Experts of a small language model: a softmax router, 4643 steps.
Below are experts of layer 7 (counted from 0) of a mixture-of-experts language model. Rows are named router (the router's row for the expert) and show model dimensions 256-511. Each number is 200 + 20 x the weight over its row's rms, rounded and kept within 0 to 999.
After each expert's rows: a language model's description of what the expert responds to; "comes before" lists some tokens at least twice as common just after its tokens as in all text. This comes from a sample of Wikipedia text that the model never trained on. Tokens count by the router's weight.

# expert 38
router,202,209,153,190,183,213,208,183,197,200,199,150,229,186,163,188,208,204,185,195,176,206,215,195,162,191,174,220,184,177,222,204,184,180,154,193,237,188,190,183,187,206,227,227,186,198,180,177,168,219,202,194,171,203,174,193,221,219,182,239,211,172,178,219,197,192,200,182,229,166,199,201,229,201,209,210,216,155,193,176,232,223,176,205,159,199,203,204,178,254,202,209,205,202,188,200,211,201,176,230,231,227,217,175,216,176,225,214,220,179,203,206,208,193,220,209,211,192,190,225,191,185,197,209,176,195,184,239,227,214,206,190,179,191,198,188,209,204,187,170,202,205,186,220,212,226,170,199,209,178,154,215,167,159,213,186,201,206,207,186,228,214,222,170,191,170,180,216,185,225,233,179,184,193,233,185,220,193,206,210,176,198,185,204,187,172,200,186,178,201,177,205,209,236,188,210,236,181,196,171,213,216,214,195,198,193,209,225,207,181,204,209,250,213,193,196,174,206,211,202,244,178,222,212,224,196,222,228,194,215,210,187,220,230,194,215,210,201,188,231,172,205,224,194,178,170,201,199,203,181,225,190,223,221,178,180
Mid-row table pipes. Pipe separators between cells inside table rows, typically after numbers or percentages in election, sports and filmography tables.
comes before: " ", "\n", " 1", " 2", " 3", " %"

# expert 9
router,223,187,183,195,204,194,193,217,191,201,187,233,168,200,217,192,219,207,221,204,233,200,222,196,188,210,197,188,170,173,237,184,231,202,242,209,205,213,211,204,202,190,208,216,197,216,209,183,197,206,216,181,160,174,201,177,223,197,191,210,179,200,169,239,205,172,206,203,175,229,212,212,187,182,185,195,222,231,189,218,171,187,173,166,239,184,215,152,192,224,193,212,197,190,176,195,191,201,212,219,203,225,189,182,195,200,200,154,171,208,219,180,177,204,205,197,211,210,165,204,216,204,209,201,180,196,215,182,231,206,195,154,181,207,179,189,219,198,186,239,210,186,205,179,215,194,205,217,206,169,195,198,211,188,192,177,208,212,146,183,168,237,208,223,195,214,214,177,152,220,196,210,224,212,225,190,220,216,156,183,218,182,214,196,154,211,194,187,173,214,199,221,200,168,182,191,176,177,182,186,221,211,226,186,187,185,201,217,161,190,167,200,222,177,189,187,215,184,222,199,171,201,194,201,187,205,180,230,177,191,193,203,247,235,174,207,194,180,230,186,198,206,169,193,207,190,204,207,206,197,175,197,201,206,212,226
List and table line starts. Line-initial dashes, line breaks and pipes opening bullet items or table rows, plus country codes like USA, ISR, GBR in tables.
comes before: "|", " List", " •", " Born", " States", " Kingdom"

# expert 19
router,181,169,216,194,196,192,168,221,189,198,215,199,206,191,219,220,166,188,208,178,189,223,249,213,216,212,216,218,235,234,226,216,231,227,199,177,221,247,215,205,209,204,194,217,164,176,183,241,194,234,191,217,211,240,212,210,199,172,175,188,200,214,209,193,200,190,185,215,207,173,194,210,195,220,197,201,167,176,164,203,208,211,183,191,196,201,196,216,208,190,208,225,189,196,163,186,225,163,194,223,210,202,159,237,205,236,190,196,186,218,204,231,197,240,221,209,212,175,202,168,203,184,219,223,171,191,225,228,188,201,236,201,179,172,223,189,192,187,218,219,188,201,221,168,183,178,214,203,235,175,196,202,167,197,169,264,224,193,173,187,203,199,221,179,204,203,186,205,183,210,209,190,207,203,212,225,200,197,193,229,174,233,250,200,209,213,231,179,200,170,206,177,189,193,220,175,190,196,200,170,195,178,187,235,227,190,197,200,209,209,221,243,194,193,223,196,213,201,186,219,194,199,175,209,210,196,202,191,158,207,206,159,215,200,185,199,227,217,206,200,226,173,202,196,208,177,184,199,176,222,197,187,197,220,169,166
Head nouns after ordinals. Counting and ranking words or head nouns after an article or ordinal, such as two, largest, second, member, title, special.
comes before: " of", " in", "-", ".", " for", " to"

# expert 26
router,198,211,205,244,224,188,171,214,199,198,166,174,210,215,222,162,204,200,251,187,207,221,218,181,202,202,205,216,185,206,201,194,169,177,169,182,200,211,187,186,240,200,219,187,162,183,178,155,200,210,188,205,210,209,210,192,164,175,208,177,213,182,224,210,219,187,190,175,224,188,162,181,205,182,173,222,224,209,219,204,206,144,237,189,244,209,223,235,216,191,218,165,208,222,197,181,194,192,188,197,211,208,175,199,217,227,199,224,181,226,210,231,195,225,222,196,179,173,207,225,211,172,177,190,226,184,208,175,179,186,210,226,198,233,194,241,211,157,205,191,190,183,164,192,202,199,162,177,204,213,220,209,202,181,176,207,173,207,224,180,199,203,206,197,182,208,222,191,180,185,218,193,218,195,206,236,195,168,215,215,207,191,260,204,211,219,180,225,218,214,224,189,170,238,203,213,200,189,197,199,136,232,214,185,177,209,181,199,180,176,191,230,198,179,218,189,221,172,199,224,217,175,158,212,175,166,204,185,178,235,199,204,175,170,236,205,234,204,199,171,179,162,178,183,178,210,163,232,148,189,190,194,194,217,174,210
Initials, word-initial capitals. Single capital letters and first pieces of proper names, initials and Jr after names, such as H.K., Jr., N(ichiren), A.
comes before: ".", "X", "ak", "G", "&", "E"

# expert 56
router,196,202,211,239,203,229,197,210,221,211,182,227,218,170,225,206,185,193,195,175,224,197,172,208,221,208,178,220,216,210,223,171,214,227,179,169,199,174,163,231,174,169,204,195,206,195,202,213,209,240,229,196,226,198,194,207,215,197,196,175,151,214,217,233,176,178,186,207,200,199,158,187,200,187,197,226,233,170,222,206,200,228,176,167,211,226,239,189,202,159,148,180,177,200,192,200,212,227,163,194,195,180,203,165,253,221,208,218,172,205,190,196,205,204,211,224,170,196,229,219,204,199,231,222,196,198,167,239,209,187,210,180,218,177,194,183,230,242,176,203,180,176,184,207,238,210,204,197,193,226,223,183,207,189,206,194,204,215,169,174,173,201,217,213,203,183,205,210,238,201,227,201,216,220,186,210,208,203,219,184,185,191,234,199,202,216,208,207,213,181,224,215,192,199,215,224,194,211,212,225,221,183,184,211,179,216,234,174,158,163,204,221,218,180,179,204,169,203,192,205,191,188,219,207,197,192,167,168,192,188,209,230,177,208,230,161,185,230,220,180,217,188,210,215,176,172,184,243,181,168,182,207,188,225,201,224
Infobox field names. Capitalized label words starting infobox lines or section headings, such as Total, Country, Average depth, Location, Type.
comes before: ":", " of", " population", " information", " zone", " name"

# expert 31
router,210,197,173,181,174,220,203,195,201,185,185,199,179,205,202,211,185,200,213,251,222,218,191,188,197,219,230,193,210,196,195,183,213,180,179,199,239,184,220,191,214,196,217,229,218,214,210,221,222,209,211,206,170,192,182,205,213,173,214,201,199,245,206,221,230,221,197,210,216,213,205,195,195,239,191,223,196,212,199,234,217,195,183,198,174,239,217,191,205,145,207,187,223,199,173,191,178,211,209,190,229,219,182,205,212,188,221,198,198,209,197,249,203,209,190,225,187,179,216,182,171,197,209,175,204,196,209,203,184,198,211,235,163,184,212,159,189,181,202,206,209,215,224,206,214,192,176,187,180,226,206,192,157,187,159,227,181,207,191,203,195,207,226,188,217,207,202,151,222,180,180,231,213,253,202,210,191,190,177,197,205,237,183,183,195,188,213,173,188,195,225,222,226,200,208,212,169,207,241,195,188,187,175,194,202,175,186,188,209,226,192,164,164,185,222,224,185,237,209,176,200,195,195,209,152,176,191,207,202,185,159,208,179,173,226,229,191,227,206,213,196,220,188,215,232,208,218,234,198,218,197,180,211,197,226,147
Line breaks after headings. Newlines after section headings, list items and table rows, plus sports and census heading words such as season, Premier, census.
comes before: "-", "|", "\n", "The", "===", "=="

# expert 36
router,211,205,188,198,192,188,170,207,176,195,253,182,200,196,218,186,217,177,222,216,165,195,215,201,216,202,245,238,174,170,244,199,195,181,146,220,176,239,179,165,183,211,230,201,198,185,215,186,160,192,174,188,165,229,212,171,199,235,184,164,210,253,209,203,186,185,217,205,202,176,211,201,226,220,213,192,221,201,171,185,182,156,207,194,210,187,190,253,226,194,208,185,202,190,219,203,199,199,206,207,179,194,215,201,180,192,212,194,173,226,189,212,179,226,182,195,189,185,173,198,210,186,219,183,192,217,194,184,238,217,212,212,219,201,236,190,226,199,204,199,209,199,172,198,195,207,157,197,185,215,226,211,188,154,192,231,207,216,209,197,177,209,192,212,181,195,199,182,217,175,194,194,184,181,230,204,214,186,183,186,234,233,191,172,170,202,212,191,171,189,205,180,226,197,211,176,223,216,227,195,188,190,208,186,223,215,216,188,206,224,206,212,231,172,204,258,176,194,206,196,185,177,188,195,180,203,195,203,192,202,175,164,218,176,218,237,204,201,186,229,207,184,195,183,150,182,179,220,210,213,228,183,196,190,213,202
Sentence ends and headings. Sentence-final periods and the line breaks after them, plus == heading markers and title equals signs in wiki markup.
comes before: "\n", " The", " He", " In", " It", "-"

# expert 1
router,178,231,193,226,190,186,200,193,213,248,183,159,255,190,225,180,213,207,196,187,175,203,199,196,179,182,212,217,183,177,232,218,192,195,229,221,181,183,185,195,209,201,193,199,209,198,178,183,161,171,215,192,196,191,208,214,169,165,178,162,197,229,185,214,198,211,202,193,178,191,183,197,199,182,212,187,177,218,194,193,198,240,203,190,209,190,182,229,207,180,176,188,208,221,178,200,189,213,231,205,212,220,203,203,184,196,192,205,212,197,182,223,204,204,194,188,206,219,214,190,215,211,196,193,187,218,191,212,187,220,203,181,214,212,214,216,188,218,207,188,224,206,167,199,169,201,228,212,179,182,224,226,210,203,186,211,200,219,225,209,218,214,212,226,183,209,232,226,196,169,219,209,220,175,219,171,208,183,153,216,132,209,215,187,217,204,153,228,190,183,206,217,201,193,195,180,207,195,190,208,211,178,163,178,194,198,196,182,215,243,197,211,213,178,185,169,188,205,233,204,189,207,229,186,206,195,229,229,206,228,215,187,170,222,203,197,230,212,190,207,188,205,208,219,192,204,193,181,165,206,182,243,157,200,203,203
Digit chunks in references. Numeric fragments inside years, page ranges, coordinates, IDs and catalogue numbers in citations and tables, such as 1919, –18, 08.
comes before: " |", ",", ")", " (", " –", "),"

# expert 55
router,230,175,178,194,222,208,181,178,203,217,233,185,225,198,216,207,233,238,194,178,190,183,196,181,199,183,206,218,207,182,154,168,194,187,197,190,229,182,179,197,194,197,200,206,228,215,216,192,207,220,180,189,158,203,231,192,179,186,208,193,216,198,207,222,202,207,164,183,206,213,184,194,174,197,218,219,202,201,199,186,167,169,187,167,168,218,214,214,180,187,188,188,210,195,224,217,167,207,201,201,217,172,205,158,202,177,208,221,228,209,211,209,219,185,181,218,177,189,228,205,196,197,223,210,218,187,227,223,226,201,210,191,147,190,183,213,199,195,185,181,199,197,150,186,213,212,215,204,172,194,194,174,224,194,223,244,207,249,209,149,167,191,223,241,168,171,179,190,236,221,207,174,203,188,228,200,160,204,176,201,164,189,202,189,176,173,218,207,173,220,172,175,169,214,189,216,176,207,175,190,226,199,218,210,194,185,204,208,188,180,235,200,206,212,187,182,172,208,206,177,219,199,198,187,204,188,188,201,200,191,217,200,191,224,217,159,223,196,198,192,180,181,225,230,167,189,228,206,221,197,197,211,192,233,211,192
Numeric table cells. Small numbers, vote figures and column headers inside pipe tables of results and rosters, such as 0, 2, %, #, Votes, FW.
comes before: " |", ";", " (7", " m", " votes", " JPL"

# expert 58
router,178,185,218,220,205,206,246,214,184,191,165,195,162,170,203,195,181,165,211,167,198,202,186,217,218,202,218,202,172,211,170,196,195,184,209,156,193,189,198,196,215,202,162,207,171,224,199,189,198,199,210,183,200,202,224,189,233,214,177,156,197,206,214,188,195,205,223,197,162,175,205,212,198,202,189,179,248,211,169,224,213,201,230,200,197,192,169,179,210,226,232,189,205,141,195,156,220,209,212,231,185,199,186,232,195,195,225,164,210,233,216,200,209,193,219,221,191,217,212,194,182,186,237,193,210,175,187,229,214,208,203,194,215,193,202,222,208,200,178,194,190,189,190,184,208,166,200,208,215,185,165,185,215,183,192,222,219,190,220,183,200,218,201,213,199,237,240,189,233,192,206,196,197,218,206,191,227,211,183,222,195,196,233,188,201,197,219,181,200,171,189,188,210,214,210,215,173,195,206,200,182,224,160,200,234,198,190,160,215,172,246,229,176,209,237,222,204,175,186,142,199,222,201,220,187,190,154,227,223,196,225,204,211,209,164,181,189,183,230,197,201,200,182,177,217,191,189,179,170,208,207,193,204,198,209,215
Verb stems and adverbs. Verb stems before -ed/-ing and adverbs in narrative prose, e.g. object-ed, reason-ed, moved, returned, such, further, according.
comes before: " to", "ed", "ing", "ly", " in", "s"

# expert 59
router,180,212,215,215,177,244,210,190,200,216,203,196,218,198,175,218,204,150,164,166,192,218,204,186,165,196,157,223,164,231,219,201,207,219,220,163,202,177,205,207,208,196,185,166,186,202,229,228,222,179,215,195,229,194,209,200,181,174,198,200,235,209,211,234,195,207,191,193,202,190,177,213,197,222,208,188,201,189,191,218,231,198,187,186,213,143,195,193,197,193,191,192,196,200,216,196,193,204,214,197,159,204,239,246,206,191,156,214,174,224,208,197,195,234,169,207,214,153,186,196,218,165,190,200,196,191,212,173,211,227,226,203,213,222,172,187,174,174,192,182,205,180,181,219,204,206,223,215,200,178,181,190,186,196,200,205,212,178,190,208,217,169,184,204,178,215,232,219,198,170,212,205,192,215,165,223,186,206,239,192,171,190,195,193,184,203,204,208,188,232,222,208,205,152,229,222,185,181,148,203,182,206,176,229,197,228,165,224,190,179,204,162,197,204,206,193,202,183,185,212,200,164,214,193,197,216,235,234,212,232,213,171,213,146,197,219,188,196,201,162,199,178,194,157,216,177,185,167,203,200,176,192,233,205,197,222
Time connectives in biography. Temporal conjunctions and prepositions in biographical and historical narrative, e.g. after, before, during, until, when, later, since.
comes before: " the", " a", " was", " his", " he", " years"

# expert 27
router,187,234,225,212,196,180,207,207,176,207,181,189,166,213,218,215,177,216,222,189,216,232,199,224,243,172,190,215,163,225,153,234,185,208,218,197,179,214,204,242,220,175,187,195,171,194,209,177,206,175,219,219,206,185,205,177,206,217,189,210,197,181,230,170,183,206,189,202,154,174,237,207,199,219,210,197,206,207,209,223,196,203,201,198,191,195,171,207,213,205,247,196,189,195,203,194,221,192,194,204,180,157,190,204,192,187,215,201,188,197,193,192,207,176,210,205,174,210,189,186,191,193,200,213,245,165,237,226,175,169,181,212,202,209,180,200,234,208,218,223,224,182,210,194,194,158,219,227,215,226,194,204,218,201,200,186,197,178,219,200,191,215,179,227,190,194,196,171,206,195,189,185,172,223,206,211,194,195,214,223,171,183,208,226,254,205,219,195,177,173,183,201,166,187,174,213,185,183,212,181,177,243,159,142,192,188,166,190,202,204,196,215,174,217,204,245,188,211,185,195,199,232,185,221,204,225,161,190,248,243,207,227,219,192,196,173,211,193,247,198,211,169,178,199,217,216,177,178,232,223,194,184,151,190,197,240
Main verbs in narrative. Past-tense and main verbs after subjects or auxiliaries in biographical prose, such as had, played, wrote, received, voted, joined.
comes before: " the", " a", " to", " in", " that", " his"

# expert 18
router,193,175,183,198,234,205,171,199,219,161,197,143,171,214,191,194,196,170,210,215,197,214,205,190,209,196,228,221,176,185,151,212,185,155,213,191,178,186,162,214,188,193,220,252,184,189,209,206,247,195,177,197,186,172,207,200,182,192,195,180,176,210,216,186,214,226,196,203,218,149,205,206,211,200,201,242,203,213,198,218,220,193,229,182,207,177,219,185,238,200,202,167,184,172,166,205,210,190,223,216,175,174,214,221,194,193,231,210,189,185,187,211,213,177,166,219,171,210,210,194,199,191,205,200,169,165,191,226,209,197,177,209,181,193,190,198,204,185,209,169,201,219,201,146,195,199,195,190,182,225,206,166,201,234,185,224,245,182,212,204,189,212,170,199,239,204,196,201,206,186,207,225,196,182,191,193,260,190,195,225,232,194,181,224,241,214,194,171,222,174,192,215,153,194,216,174,224,200,242,204,192,193,233,167,224,198,194,206,192,206,261,197,208,192,202,210,195,217,226,193,199,173,224,162,234,185,196,215,177,204,160,216,229,221,182,232,195,191,226,202,235,256,195,223,201,245,210,170,212,160,182,184,175,177,193,202
Abstract and generic nouns. Plural endings and abstract or domain nouns in lists or after of/and, such as music, education, sculpture, R&B, data.
comes before: ",", " and", ".", " of", " in", "s"

# expert 45
router,192,182,187,238,254,243,223,170,184,238,179,223,180,214,213,208,184,187,195,191,206,204,223,216,188,235,202,232,189,171,190,201,175,232,209,192,221,200,181,191,175,188,218,202,196,172,195,202,204,172,169,187,171,201,184,198,176,176,212,196,182,195,175,196,234,178,243,180,210,207,238,228,203,210,204,224,179,192,175,199,225,225,191,193,208,210,190,207,194,244,201,196,210,186,192,220,195,222,211,220,171,201,153,161,166,182,181,196,212,181,190,199,215,182,185,192,226,204,203,210,163,193,172,239,229,235,163,197,197,179,212,174,191,178,204,194,206,189,189,175,189,241,184,225,183,226,230,199,199,193,156,176,177,161,191,190,161,199,190,143,224,186,221,196,179,168,177,171,219,220,196,164,193,190,211,225,192,187,216,153,184,197,199,189,205,213,227,183,204,181,184,236,207,200,187,201,206,205,221,203,228,179,195,231,192,211,213,189,217,190,161,212,214,188,204,199,164,216,176,190,193,185,226,172,208,190,228,223,210,198,204,172,196,211,235,169,196,218,217,149,194,211,186,203,194,178,180,193,261,177,211,208,199,174,210,223
Table cell numbers. Pipes and numbers inside statistics tables, such as 0, 0–0, percentages like .7%, plus colons in infobox fields.
comes before: " |", " 0", " ", " 1", ";", " 2"

# expert 28
router,167,206,237,222,210,212,193,194,185,204,203,209,189,221,185,224,217,243,204,205,184,205,213,207,202,178,201,186,229,181,183,212,226,209,175,203,180,218,186,216,226,200,182,206,170,169,183,188,220,193,209,194,205,230,194,223,216,200,231,196,189,191,184,162,180,206,185,185,230,175,161,189,187,219,217,187,199,155,228,223,185,194,197,223,170,204,212,207,208,181,214,181,212,205,241,185,228,180,219,176,188,198,204,207,178,175,198,219,234,189,209,194,216,198,201,190,213,201,210,202,161,199,199,218,184,166,184,208,181,175,177,190,184,204,203,198,238,219,229,215,196,211,201,181,224,213,187,189,179,220,180,165,196,172,211,196,196,168,195,204,176,204,208,222,203,217,196,172,225,183,187,165,225,219,201,194,199,193,214,192,216,224,199,185,192,206,192,219,215,171,201,213,165,201,201,183,165,194,223,213,196,208,192,192,203,159,217,136,187,197,222,202,188,200,225,205,204,205,198,166,191,191,194,214,230,187,206,213,192,190,196,197,195,219,204,154,207,210,190,203,223,246,181,196,159,164,217,246,202,168,204,210,237,207,199,187
Possessives and technical words. Possessive apostrophes (horse's, system's), LaTeX backslashes, and word pieces in scientific or mathematical prose, e.g. receptor, agonists, matrices.
comes before: "s", "ing", "t", " is", "al", "d"

# expert 20
router,188,192,212,206,203,203,169,183,154,232,190,238,241,197,214,229,180,198,185,191,197,196,228,216,197,196,242,215,197,247,228,193,191,242,161,218,213,217,186,210,169,193,202,202,197,180,211,207,223,194,214,189,191,197,192,188,214,206,192,164,232,179,169,203,188,193,191,192,216,188,224,182,230,204,191,167,228,198,198,179,178,223,207,207,167,204,206,214,206,218,213,176,221,186,211,158,196,218,186,223,204,220,185,205,187,172,185,224,178,225,215,176,171,177,211,218,217,172,174,176,183,195,222,205,186,215,203,188,246,193,171,212,201,232,224,231,192,215,198,197,181,229,191,189,211,228,238,187,186,197,183,215,205,186,204,180,189,255,211,186,183,192,216,206,176,203,209,182,190,211,197,168,214,188,186,182,198,196,175,193,193,169,178,175,169,163,211,188,189,147,195,200,184,195,199,145,220,190,173,223,221,192,198,214,191,223,209,212,208,208,166,223,180,174,182,208,199,234,206,203,213,213,222,235,215,240,195,222,214,203,209,199,191,192,185,186,196,189,222,233,185,221,123,203,201,169,179,199,199,183,209,188,207,190,227,226
Table row starts. Pipe characters opening table rows, header separators like |---|, and first header cells such as Round or Date in sports tables.
comes before: " ", ":", "---|---|---|---|", " 2", " 1", " 3"

# expert 0
router,157,218,209,211,167,237,197,196,192,227,228,222,180,217,179,216,159,212,203,196,171,223,184,215,167,173,178,184,177,241,160,191,215,202,216,173,181,229,227,198,213,167,221,197,179,219,205,189,202,142,198,222,176,203,208,223,171,225,215,204,223,204,214,173,204,220,196,195,171,195,184,222,177,198,181,172,185,182,207,228,210,186,246,219,175,194,159,187,177,216,205,218,170,222,235,178,218,195,219,182,189,169,235,171,186,181,210,187,182,229,199,208,202,197,220,186,200,190,197,163,208,198,160,191,197,216,178,205,190,193,177,200,167,220,206,192,236,185,207,209,204,166,226,206,199,167,188,238,224,192,163,213,227,226,199,173,179,203,193,229,195,198,193,229,191,212,204,196,210,210,212,195,207,189,165,208,159,186,213,179,197,208,210,189,210,179,218,195,200,197,216,200,227,229,213,237,170,179,189,217,171,234,221,160,222,224,194,219,205,175,214,215,199,191,217,235,180,192,187,193,196,228,195,233,214,218,222,193,226,238,201,197,249,213,202,203,184,211,225,204,200,178,209,212,195,187,204,187,198,209,222,184,194,236,213,215
Copulas and auxiliaries. Forms of be and have (was, is, were, been, had), plus as and also, after a subject or relative which.
comes before: " a", " the", " to", " been", " not", " an"

# expert 4
router,225,231,150,223,234,195,223,230,201,193,186,226,183,177,206,164,219,215,230,194,228,194,172,231,226,212,156,169,197,230,181,199,174,215,207,213,200,185,214,222,177,165,219,208,222,182,224,191,219,202,172,229,251,186,164,200,193,183,215,204,257,132,193,198,196,218,217,194,226,207,201,207,203,182,183,199,215,218,195,192,187,176,207,157,223,207,221,188,217,196,203,245,158,200,171,205,229,186,223,201,211,223,209,206,205,240,209,205,202,218,202,210,200,214,215,173,193,187,237,174,222,222,169,188,189,186,225,199,202,196,212,224,203,181,164,165,189,201,158,181,237,186,203,208,182,174,195,211,187,201,217,189,225,236,194,193,224,190,169,158,189,214,208,172,224,204,184,200,184,196,172,176,187,219,226,181,213,178,213,211,207,208,178,201,187,207,197,200,175,154,193,178,181,179,185,230,209,198,208,188,235,179,239,199,238,195,191,175,182,234,189,203,213,222,196,230,230,213,185,211,179,214,185,187,206,191,236,174,237,225,192,186,194,204,196,201,196,183,225,197,172,218,191,212,173,212,186,220,190,222,223,179,209,199,206,205
Plural noun endings. Plural nouns and plural suffixes like s, es, ers, typically after numbers or these/other, e.g. members, games, Dogs.
comes before: ".", ",", " of", " and", " were", " in"

# expert 12
router,198,210,220,210,225,185,191,180,178,222,186,204,196,215,185,198,231,221,224,196,221,224,223,224,208,207,209,208,181,152,193,204,182,172,226,212,273,173,235,210,192,187,175,216,182,191,230,207,230,238,194,187,215,204,178,183,200,190,200,163,187,178,203,246,184,189,216,216,208,196,186,208,202,199,192,171,172,210,190,189,204,187,196,186,229,237,190,195,220,201,163,213,170,205,233,217,180,187,180,198,216,199,186,151,215,189,214,192,215,198,186,181,173,195,201,201,168,161,188,189,215,208,179,212,227,219,225,221,197,219,202,192,207,233,187,190,192,221,160,187,200,172,216,185,139,186,211,182,204,231,205,193,198,182,183,183,196,209,230,178,214,191,219,215,173,209,204,187,190,201,227,219,237,212,220,199,239,192,212,208,175,190,201,197,213,194,216,189,234,196,223,184,215,167,183,222,191,194,175,218,170,186,212,228,191,172,165,197,217,234,170,188,189,198,227,176,212,200,241,199,195,188,175,193,182,201,226,194,192,186,203,161,214,206,188,167,198,218,213,194,224,201,191,247,176,178,193,236,178,199,221,220,220,197,194,154
Parenthesized codes. Short tokens inside parentheses, mostly country codes in sports tables (GRE, CHN, NGR), plus notes like part, acting, units.
comes before: ")", "),", "}", ").", ";", ");"

# expert 29
router,208,198,196,189,179,236,218,215,192,187,176,186,209,222,196,202,184,207,211,227,181,214,226,208,189,217,145,204,201,171,221,196,182,195,171,209,182,198,219,217,149,182,202,208,183,220,177,207,166,189,201,249,228,202,215,215,246,227,255,182,193,181,209,208,159,201,233,188,192,169,208,204,206,222,212,180,191,174,176,177,231,219,212,201,191,196,237,220,170,200,203,187,216,158,196,212,214,191,206,221,224,214,183,218,177,222,212,220,188,197,226,216,203,226,234,213,217,190,189,205,162,195,216,218,229,236,170,208,214,195,197,204,208,199,219,149,212,188,192,175,193,191,207,200,174,184,157,210,221,195,130,225,179,184,180,190,191,224,211,208,198,200,209,197,205,193,207,221,207,220,232,215,162,191,192,194,226,204,254,206,174,237,224,194,186,197,177,182,217,184,153,206,198,200,173,153,222,177,188,199,210,209,158,179,192,150,227,187,199,189,188,211,266,204,221,203,235,210,211,212,203,205,193,209,234,230,216,212,194,219,175,139,213,203,182,212,243,219,210,209,193,224,196,165,181,151,201,229,223,205,194,223,172,207,211,227
Line breaks and cells. Line breaks and pipe cell dividers in lists, route junction tables and infobox-like records, e.g. after Lamont, Killingly Pond, Oglethorpe.
comes before: "-", "\n", " ", "|", " —", " 3"

# expert 32
router,183,211,198,203,219,205,175,206,209,170,228,212,223,190,211,227,217,189,200,222,195,207,184,204,208,183,223,205,208,170,189,197,176,187,206,241,211,186,180,205,202,164,217,194,204,187,170,205,179,211,196,198,206,210,177,209,201,185,193,164,191,212,199,210,193,177,216,198,196,173,216,199,191,183,234,188,183,211,186,182,199,205,168,202,204,199,203,167,182,193,180,184,163,181,231,189,185,206,201,191,217,199,177,182,201,216,192,203,182,164,204,203,210,224,209,181,192,197,208,214,219,217,199,232,221,188,180,186,197,208,165,211,182,225,192,185,187,225,164,182,235,236,236,164,224,173,206,188,175,214,203,155,209,180,196,193,195,209,218,215,227,202,213,192,222,199,160,193,225,202,207,222,207,225,226,206,200,203,186,181,155,216,218,208,201,195,192,211,232,179,222,219,250,152,207,187,184,236,226,212,202,194,189,191,203,203,172,231,215,193,162,188,205,225,204,159,176,168,172,219,170,161,214,200,205,181,251,173,169,223,218,195,211,192,237,182,202,204,235,194,188,177,211,211,194,182,209,224,173,194,167,223,193,253,157,239
Coordinates and infobox units. Parts of geographic coordinates, unit words like km and mi, compass directions, and asteroid designations in geography and minor-planet tables.
comes before: " /", ",", "\n", ":", "-", ")"

# expert 42
router,161,169,193,225,225,186,169,170,172,238,224,178,176,191,183,175,197,218,199,190,191,181,200,210,243,207,222,206,216,207,194,209,213,233,212,185,180,175,228,205,207,170,232,199,208,197,209,239,203,177,201,163,202,182,165,221,217,213,206,186,211,205,217,215,184,221,162,222,203,198,178,182,184,207,199,192,210,221,218,216,217,170,219,165,255,199,172,196,201,183,186,184,195,198,232,196,205,178,170,206,197,172,176,211,208,251,231,218,190,230,214,212,215,193,185,183,171,211,213,195,187,200,209,197,190,189,211,201,202,182,189,189,207,223,202,234,204,149,202,235,201,183,208,168,189,195,192,220,200,196,198,186,204,223,200,210,183,199,172,228,190,212,159,230,236,210,188,206,187,235,222,207,213,228,203,211,146,216,198,241,193,194,197,182,233,181,196,233,214,178,214,196,212,191,237,216,208,223,171,205,210,190,204,185,248,222,183,183,181,217,216,201,218,197,188,183,216,200,191,210,173,188,192,218,160,213,197,173,204,173,202,222,208,205,206,163,194,190,185,191,206,165,251,190,222,237,203,198,214,204,190,210,200,170,237,179
Participles and and. Past participles describing works or places (published, based, released, located, written), plus and and was joining clauses.
comes before: " by", " in", " on", " to", " as", " from"

# expert 34
router,184,187,212,199,231,187,190,206,224,195,217,175,209,222,221,201,197,167,179,195,230,197,193,217,237,180,209,211,186,179,211,177,195,176,217,200,210,207,185,175,202,180,215,174,233,221,192,193,211,225,193,223,216,218,206,199,226,215,198,206,163,203,226,228,202,204,186,207,201,172,163,177,216,179,170,193,242,227,180,222,228,192,187,194,183,213,202,207,240,193,203,181,195,213,185,195,228,189,204,184,180,194,208,246,215,186,200,207,196,230,228,212,225,208,214,244,206,173,217,182,187,175,230,176,214,215,224,170,212,195,212,187,210,218,196,185,210,209,224,244,176,171,187,192,192,213,190,183,225,188,212,193,202,197,171,214,192,179,177,226,198,203,206,156,197,208,199,192,202,221,242,186,203,205,214,243,213,215,198,196,219,184,199,219,213,201,181,202,173,166,204,182,183,198,184,219,217,226,156,161,170,195,190,232,190,220,195,136,154,220,204,211,226,203,242,200,228,193,207,174,227,189,212,188,209,221,210,216,178,182,210,189,177,215,172,234,204,176,217,235,175,206,202,179,199,224,168,227,226,216,213,178,209,203,180,180
Topic nouns and pronouns. Head nouns after "the" or "his" naming the article's subject, plus subject pronouns, e.g. The album, The film, it, he.
comes before: " of", " was", " is", "s", ".", " has"

# expert 14
router,181,172,188,180,173,209,174,211,204,206,249,241,232,189,182,213,191,187,187,170,181,185,177,250,181,190,197,211,202,190,186,189,204,209,179,195,203,196,195,244,216,215,192,198,207,198,179,227,207,221,163,200,197,215,199,229,197,201,206,218,179,201,150,182,204,202,192,221,197,192,224,211,187,177,181,173,236,168,217,216,183,190,216,149,187,172,198,171,209,188,193,182,201,209,199,218,205,197,198,186,231,147,165,193,199,170,207,182,178,199,168,214,203,185,186,229,206,222,210,211,187,186,221,214,193,200,195,242,197,232,214,186,196,166,205,180,196,199,234,202,191,214,187,192,205,164,209,194,180,210,204,213,195,186,166,202,235,179,201,217,211,213,185,186,227,207,199,223,215,166,197,184,178,220,193,177,242,226,241,214,227,173,239,203,228,246,182,180,187,180,187,218,228,193,233,165,177,194,203,209,202,183,241,235,207,198,221,182,196,182,210,227,189,228,200,194,185,206,175,232,194,201,192,204,192,194,219,164,182,198,217,204,169,208,192,208,198,229,222,211,229,206,207,191,171,175,202,260,213,218,203,239,199,204,211,148
Concrete building nouns. Nouns and adjectives for physical materials and places after the/a/in, especially in architecture descriptions: stone, sandstone, roof, wall, pointed.
comes before: " of", ".", " and", " with", " is", "ed"